config.toml
moe_layers = [0, 1, 2, 3, 4, 5, 6, 7, 8, 9]
router_score = "sigmoid"
normalize_top_k = true
routed_scale = 2.5
init_std_router = 0.0079
vocab_size = 1024
norm_eps = 1e-06
steps = 4763
Below are experts of layer 2 (counted from 0) of a mixture-of-experts language model. Rows are named router (the router's row for the expert), up (a neuron's input weights, with its number) and show model dimensions 0-127. Each number is 50 + 12 x the weight over its row's rms, rounded and kept within 0 to 99.
Before each expert's rows: a language model's description of what the expert responds to; "comes after" lists some tokens at least twice as common just before its tokens as in all text. This comes from a sample of Wikipedia text that the model never trained on. Tokens count by the router's weight.

# expert 8
What it handles: Inner word pieces, mostly in and al and their plurals, as in Females, Minneapolis, Natural, financial.
comes after: "in", "al", " w", " m", " l", " f"
router:63 38 71 49 51 28 50 60 50 51 48 56 64 41 44 48 26 26 45 57 55 47 48 49 54 31 44 48 83 77 43 59 81 48 59 59 66 66 41 38 40 45 34 50 41 38 58 47 54 48 67 52 45 44 54 50 38 53 26 51 43 47 59 50 36 36 43 50 38 37 53 41 59 41 55 47 56 56 46 47 40 65 36 43 65 29 35 40 57 57 73 55 56 28 67 51 39 52 58 51 56 56 56 55 42 42 21 49 60 49 48 55 27 70 56 66 46 70 62 59 40 40 34 23 44 55 35 69
up1:44 49 74 58 66 47 31 46 58 47 50 56 57 65 39 35 26 31 42 38 33 26 69 54 46 44 36 44 50 52 26 35 54 55 43 42 23 55 61 40 57 65 41 63 34 45 47 62 53 56 38 40 56 37 58 41 58 61 40 51 52 58 68 61 43 55 43 45 52 46 52 67 48 47 32 58 52 42 58 46 08 47 41 56 38 24 26 59 50 50 34 60 47 41 25 52 48 53 65 67 57 35 59 66 58 51 56 53 48 54 64 60 55 33 36 68 47 71 39 51 36 61 46 47 63 35 50 65
up2:75 74 51 42 48 66 49 59 75 35 56 57 56 65 43 63 36 47 50 40 47 41 47 63 58 31 50 53 73 61 61 48 68 51 47 47 67 61 45 52 59 69 36 46 26 28 24 55 47 49 40 40 43 57 73 42 35 60 27 69 41 73 59 68 76 60 47 63 26 48 44 59 50 49 55 57 47 51 27 59 42 67 35 49 40 43 31 45 55 52 51 52 31 32 52 24 52 51 39 36 60 45 61 43 45 62 45 44 39 56 39 48 45 40 41 66 56 51 44 66 52 42 40 54 51 51 68 44
up3:38 44 72 68 63 24 39 37 40 44 51 71 52 47 53 56 54 62 52 56 45 14 43 53 56 40 37 42 47 55 51 47 65 59 50 40 52 61 59 47 34 39 54 54 65 59 42 65 43 35 45 41 38 46 64 30 37 53 41 56 52 35 47 61 52 84 32 51 55 47 48 35 53 55 43 37 45 46 51 61 45 51 52 71 42 41 44 55 49 51 48 43 32 45 86 59 30 58 72 51 52 70 70 68 53 38 46 50 55 64 59 46 45 59 46 42 75 37 72 41 54 49 73 37 68 38 35 44
up4:72 44 74 60 41 35 49 47 53 61 39 39 47 59 65 32 38 45 51 59 68 47 72 52 61 66 47 62 51 48 40 50 52 56 45 61 58 56 45 47 40 36 56 73 44 58 32 52 67 42 60 48 47 52 62 62 31 31 57 50 31 30 63 45 19 50 31 71 46 26 56 32 60 52 46 46 63 53 50 38 40 56 32 46 62 40 30 79 45 53 54 55 59 43 53 70 38 28 52 40 55 58 55 82 64 43 58 26 58 62 67 47 57 48 53 49 63 66 46 63 55 64 57 49 34 49 49 52
up5:49 46 72 57 47 56 56 46 37 59 57 67 58 35 28 67 47 16 46 50 67 46 49 47 60 63 57 45 57 38 53 58 50 61 45 71 67 59 44 45 57 61 21 62 72 49 54 46 54 67 44 59 55 46 57 55 28 45 47 32 61 45 55 47 57 59 54 54 54 37 44 51 43 51 50 37 80 43 75 78 42 65 59 39 41 52 60 66 64 68 53 64 40 50 39 48 41 31 66 52 54 51 43 44 56 40 32 68 53 64 37 50 48 56 41 81 48 44 65 63 53 57 43 46 77 34 62 39
up6:52 32 57 54 44 50 40 52 18 43 40 62 52 62 27 54 40 34 44 56 39 31 40 48 61 42 39 51 43 60 57 45 29 72 44 47 75 43 36 64 31 77 65 58 43 42 54 66 48 51 71 53 50 52 57 30 31 57 37 49 54 54 54 25 47 43 23 59 65 36 49 68 37 52 63 45 40 54 29 43 43 61 39 63 50 61 49 48 37 47 71 54 39 52 58 53 48 47 60 50 55 48 44 56 24 77 52 60 61 51 50 44 47 65 28 42 59 65 41 71 51 45 46 25 39 44 42 41
up7:56 71 63 51 63 57 67 59 54 44 41 58 63 55 58 57 23 53 54 48 44 27 51 51 38 36 82 58 46 58 39 50 82 37 42 32 53 70 24 48 36 41 37 52 55 43 48 48 59 43 31 43 56 45 59 37 56 39 42 41 25 53 60 39 83 38 55 42 30 49 61 56 49 51 43 57 50 49 33 72 62 64 38 41 33 57 45 40 58 61 48 64 40 49 32 58 45 71 66 73 46 47 47 68 33 39 56 33 56 43 44 52 35 61 55 45 61 48 43 38 44 47 57 57 43 49 32 67
up8:66 51 64 60 45 51 52 49 43 66 63 56 45 39 61 49 48 46 58 41 36 57 78 51 33 33 58 46 51 39 59 58 64 45 56 48 57 50 68 52 34 44 52 56 37 66 39 39 50 31 55 39 44 45 42 39 43 44 32 75 56 29 63 54 74 56 54 54 39 46 31 37 60 34 55 33 51 60 78 36 41 65 39 45 13 43 56 46 53 41 55 38 39 53 50 34 41 52 37 67 41 58 62 62 65 53 52 43 54 57 61 59 69 58 51 43 27 64 56 22 56 68 32 21 42 57 44 54
up9:42 67 47 33 55 22 38 56 49 54 52 64 65 58 65 66 40 38 45 55 42 46 35 38 55 46 46 45 90 46 38 36 57 65 53 44 77 45 52 39 50 42 34 46 44 60 42 74 38 45 40 39 41 47 47 48 56 48 34 56 75 40 48 36 53 34 48 61 64 48 41 51 55 60 60 32 46 46 49 62 33 63 29 37 53 55 47 59 45 48 46 47 26 40 31 44 51 30 63 46 63 40 65 55 43 18 51 54 24 59 47 66 54 66 56 49 33 53 76 56 53 36 69 43 41 50 49 50
up10:54 65 57 42 49 56 56 80 57 49 75 49 53 44 55 58 50 30 57 26 19 57 65 49 60 41 59 80 54 46 27 46 50 43 50 59 44 54 42 40 41 57 24 53 49 31 46 66 32 38 59 40 46 56 39 67 57 40 51 50 53 61 35 45 69 45 39 40 64 67 54 39 56 73 49 48 55 60 32 43 25 81 45 47 42 48 40 58 44 53 40 61 48 57 57 46 46 67 63 51 55 52 55 52 42 54 31 54 67 62 35 39 30 58 40 65 61 56 43 45 51 40 26 43 67 42 65 65
up11:69 51 46 43 38 61 55 51 57 52 42 41 50 31 56 35 18 32 36 56 49 56 40 43 49 47 52 45 54 43 66 63 53 42 43 62 47 52 64 46 47 79 69 56 31 44 63 39 29 38 49 56 63 65 58 59 55 61 48 29 33 27 61 51 33 52 61 52 35 57 45 40 57 50 27 49 35 30 40 47 58 67 21 72 56 34 36 49 60 56 56 42 44 56 61 61 30 52 52 66 70 63 45 25 51 42 61 32 59 43 50 60 55 61 68 59 69 53 62 54 49 36 58 53 61 60 34 60
up12:57 37 53 40 47 70 50 55 33 72 60 50 45 23 44 55 34 49 62 46 57 62 41 58 38 55 37 32 54 73 54 42 65 38 62 36 63 70 51 30 45 41 61 54 58 44 34 30 31 70 60 53 40 42 44 53 42 50 52 38 56 44 49 56 35 42 81 66 63 68 53 44 26 37 55 52 45 57 72 34 45 50 41 49 44 52 53 47 71 49 53 70 61 49 42 42 64 73 65 46 59 59 43 49 51 43 65 43 21 49 60 63 43 59 70 69 54 55 36 48 65 37 50 40 49 33 33 58
up13:55 43 51 47 55 54 56 49 50 51 49 40 44 47 50 57 57 48 63 44 54 25 48 67 70 49 46 53 56 57 57 70 59 49 44 40 70 61 34 45 62 39 53 30 48 48 52 48 49 23 41 42 35 47 40 60 59 74 57 44 62 32 44 57 31 64 31 60 43 58 33 70 22 41 54 33 55 54 70 58 49 59 44 41 36 17 17 49 82 26 40 49 50 33 50 68 65 78 47 59 63 46 32 45 48 45 38 42 61 38 47 43 62 58 58 50 62 54 47 56 48 50 64 39 46 55 61 61
up14:70 26 59 42 43 35 29 48 57 69 40 52 39 42 45 52 36 32 35 44 29 48 70 41 80 45 48 53 49 54 74 61 61 51 36 26 65 54 47 37 55 40 63 67 33 54 45 58 46 41 49 29 48 33 49 46 50 44 44 68 31 42 46 34 73 65 56 42 51 49 42 57 68 48 74 38 38 70 70 42 58 56 47 48 55 53 44 32 67 64 70 41 76 48 63 60 72 60 46 60 53 56 61 52 30 62 35 42 56 57 48 49 52 49 54 53 39 58 40 53 51 44 48 52 72 35 44 56
up15:66 60 50 39 33 49 48 71 60 65 52 77 56 35 56 44 43 43 56 47 42 67 58 58 31 44 54 63 65 61 43 28 48 57 56 66 44 49 57 47 41 27 64 47 36 31 55 66 48 68 68 63 71 53 45 41 56 66 57 40 31 71 64 42 34 47 42 34 45 45 49 52 59 60 52 52 46 57 53 47 49 38 36 53 52 59 46 57 64 55 56 58 10 61 37 52 50 42 63 57 27 29 27 30 30 38 68 54 61 58 56 59 43 36 47 66 46 68 51 41 64 45 45 65 41 59 50 64
up16:43 58 60 38 35 51 75 48 63 63 52 80 56 68 57 48 49 47 49 40 64 42 55 56 34 49 40 48 42 51 57 38 56 74 60 49 64 55 49 29 40 58 24 41 42 33 34 64 33 55 62 50 61 64 44 22 56 36 62 63 49 65 50 55 42 49 50 52 49 28 38 49 52 49 63 54 42 47 43 43 45 50 33 56 35 62 42 46 51 69 42 58 46 37 53 21 42 58 58 62 67 46 67 58 28 53 28 47 66 46 51 29 29 64 43 38 57 28 66 54 46 52 53 36 33 68 29 50
up17:60 42 57 66 24 70 49 34 64 54 53 70 49 57 66 51 57 50 53 51 34 60 57 36 63 57 60 50 63 48 50 31 63 53 57 60 45 40 42 63 51 58 62 74 62 41 49 54 38 43 43 44 72 53 64 56 41 52 51 68 55 63 38 57 31 43 55 41 57 51 41 41 31 53 37 45 48 40 49 48 21 64 61 38 36 37 64 55 59 35 62 51 67 38 43 29 52 52 55 50 67 55 53 61 33 44 37 66 53 50 62 52 37 78 27 65 42 45 23 73 51 56 62 42 43 52 62 85
up18:66 53 57 48 44 56 50 82 42 61 44 65 65 35 52 46 71 51 51 50 61 47 72 54 50 51 40 67 52 59 51 54 69 24 56 56 51 67 66 59 47 45 49 61 58 27 41 47 68 54 22 50 50 44 51 59 28 50 67 48 56 70 48 38 36 55 54 58 52 47 26 52 53 54 59 58 87 51 61 51 27 42 41 32 36 34 71 54 88 36 63 33 44 34 63 54 48 55 57 35 38 38 63 40 50 68 51 36 45 55 54 47 49 52 44 42 61 51 57 41 38 46 39 61 50 47 58 51
up19:54 36 64 53 40 50 28 47 44 41 52 48 51 64 67 35 30 46 54 57 57 63 67 61 65 69 30 37 51 55 58 74 25 52 59 60 53 46 38 56 48 58 54 29 72 49 54 18 29 42 54 61 47 51 56 43 48 58 35 64 42 67 66 29 42 32 46 16 66 55 63 58 49 53 73 31 56 63 71 51 35 48 38 54 50 50 67 62 55 56 48 36 59 67 58 49 64 67 63 41 46 37 53 54 44 41 58 40 63 46 57 55 59 48 42 43 38 46 63 45 51 63 50 40 25 40 64 52
up20:46 34 50 42 58 38 41 56 47 44 60 41 37 54 46 61 50 62 40 56 55 71 39 61 70 51 40 51 43 56 51 54 57 49 24 46 64 45 38 41 60 40 36 72 40 79 47 48 30 42 43 24 42 37 62 57 15 47 39 41 34 59 70 67 39 46 46 40 38 50 63 62 55 48 47 52 51 25 31 53 41 64 50 44 44 52 23 46 51 25 46 42 34 45 34 40 43 40 61 45 69 63 45 77 41 37 69 48 62 59 58 52 36 45 51 31 60 57 48 36 59 61 75 50 36 43 47 49
up21:47 38 55 34 37 44 53 53 42 47 62 45 63 58 57 46 52 35 43 46 47 47 44 41 51 56 56 22 49 50 67 48 60 60 53 52 41 58 51 29 58 52 48 63 51 53 50 65 56 48 58 53 31 83 63 47 41 67 21 64 32 41 39 39 65 55 66 25 46 67 37 35 61 40 69 56 57 53 50 62 37 56 51 34 56 33 63 44 52 71 50 54 44 40 53 57 30 72 58 59 65 57 57 41 40 40 48 57 50 40 64 58 41 71 65 32 23 63 47 37 46 22 58 31 31 30 45 61
up22:36 37 30 55 50 49 65 59 39 70 51 60 55 45 34 54 68 55 38 36 27 57 64 58 48 81 68 41 54 26 46 47 42 25 45 63 35 58 46 62 46 51 53 58 39 52 23 59 66 64 58 45 68 62 65 54 54 53 53 53 57 41 60 47 53 44 58 23 39 58 52 63 33 41 50 30 35 28 45 45 58 77 37 52 51 37 46 51 51 29 52 50 31 44 38 41 54 60 38 58 42 74 52 63 57 44 52 48 40 57 71 56 36 65 42 46 63 67 56 64 41 51 64 60 35 56 59 62
up23:40 42 61 55 38 60 55 47 48 39 55 68 44 68 35 52 40 39 45 44 48 37 38 49 37 32 66 67 74 34 38 62 56 33 79 62 50 55 48 29 58 60 52 57 53 43 57 28 48 52 36 44 51 30 35 52 34 45 47 69 78 75 53 55 47 72 42 53 43 38 64 40 48 57 28 57 25 38 55 36 56 41 58 42 51 35 39 49 42 45 62 18 39 65 68 28 60 56 48 60 46 58 40 56 67 41 50 62 36 71 59 62 55 60 46 50 63 63 58 57 47 64 51 56 47 50 63 59
up24:71 40 65 46 37 64 44 57 49 36 46 66 46 58 61 47 33 44 42 62 66 49 84 39 70 49 69 51 46 69 53 54 58 50 51 21 44 33 42 50 58 58 40 62 54 33 40 61 72 29 52 41 40 53 38 48 39 63 33 56 62 49 41 64 39 43 47 46 42 56 50 43 42 38 67 47 56 29 38 34 53 59 57 51 37 36 51 46 51 54 43 55 44 55 41 46 14 29 61 42 40 70 69 71 58 57 40 62 52 33 49 45 58 56 50 46 31 72 52 29 48 57 56 63 52 44 70 67
up25:67 58 56 39 53 52 50 55 57 59 43 53 61 47 52 31 41 33 50 62 47 36 29 46 46 49 50 52 51 57 62 47 51 57 49 44 38 55 66 31 61 54 50 52 57 49 51 61 66 54 72 38 61 53 62 32 16 37 46 59 61 39 46 58 61 54 56 49 60 35 25 42 60 39 54 28 57 45 50 58 48 68 56 63 51 41 66 49 46 52 44 50 57 39 49 26 23 48 42 61 35 58 38 36 66 56 57 75 73 28 64 79 50 66 45 66 54 63 54 57 44 49 27 44 60 65 25 22
up26:53 51 63 76 46 44 54 61 22 35 55 35 70 78 44 50 47 57 43 51 53 43 64 38 53 40 64 49 59 47 53 45 64 50 67 58 66 51 53 58 44 19 58 61 42 55 42 22 49 64 57 60 36 47 60 27 37 42 34 70 42 61 45 53 60 39 55 57 41 58 56 33 50 57 66 50 67 67 41 57 45 38 50 37 44 62 42 39 38 62 61 40 53 54 54 52 43 73 51 53 64 74 53 46 44 66 38 61 36 46 32 36 53 68 39 60 61 53 82 67 52 63 70 50 33 47 58 53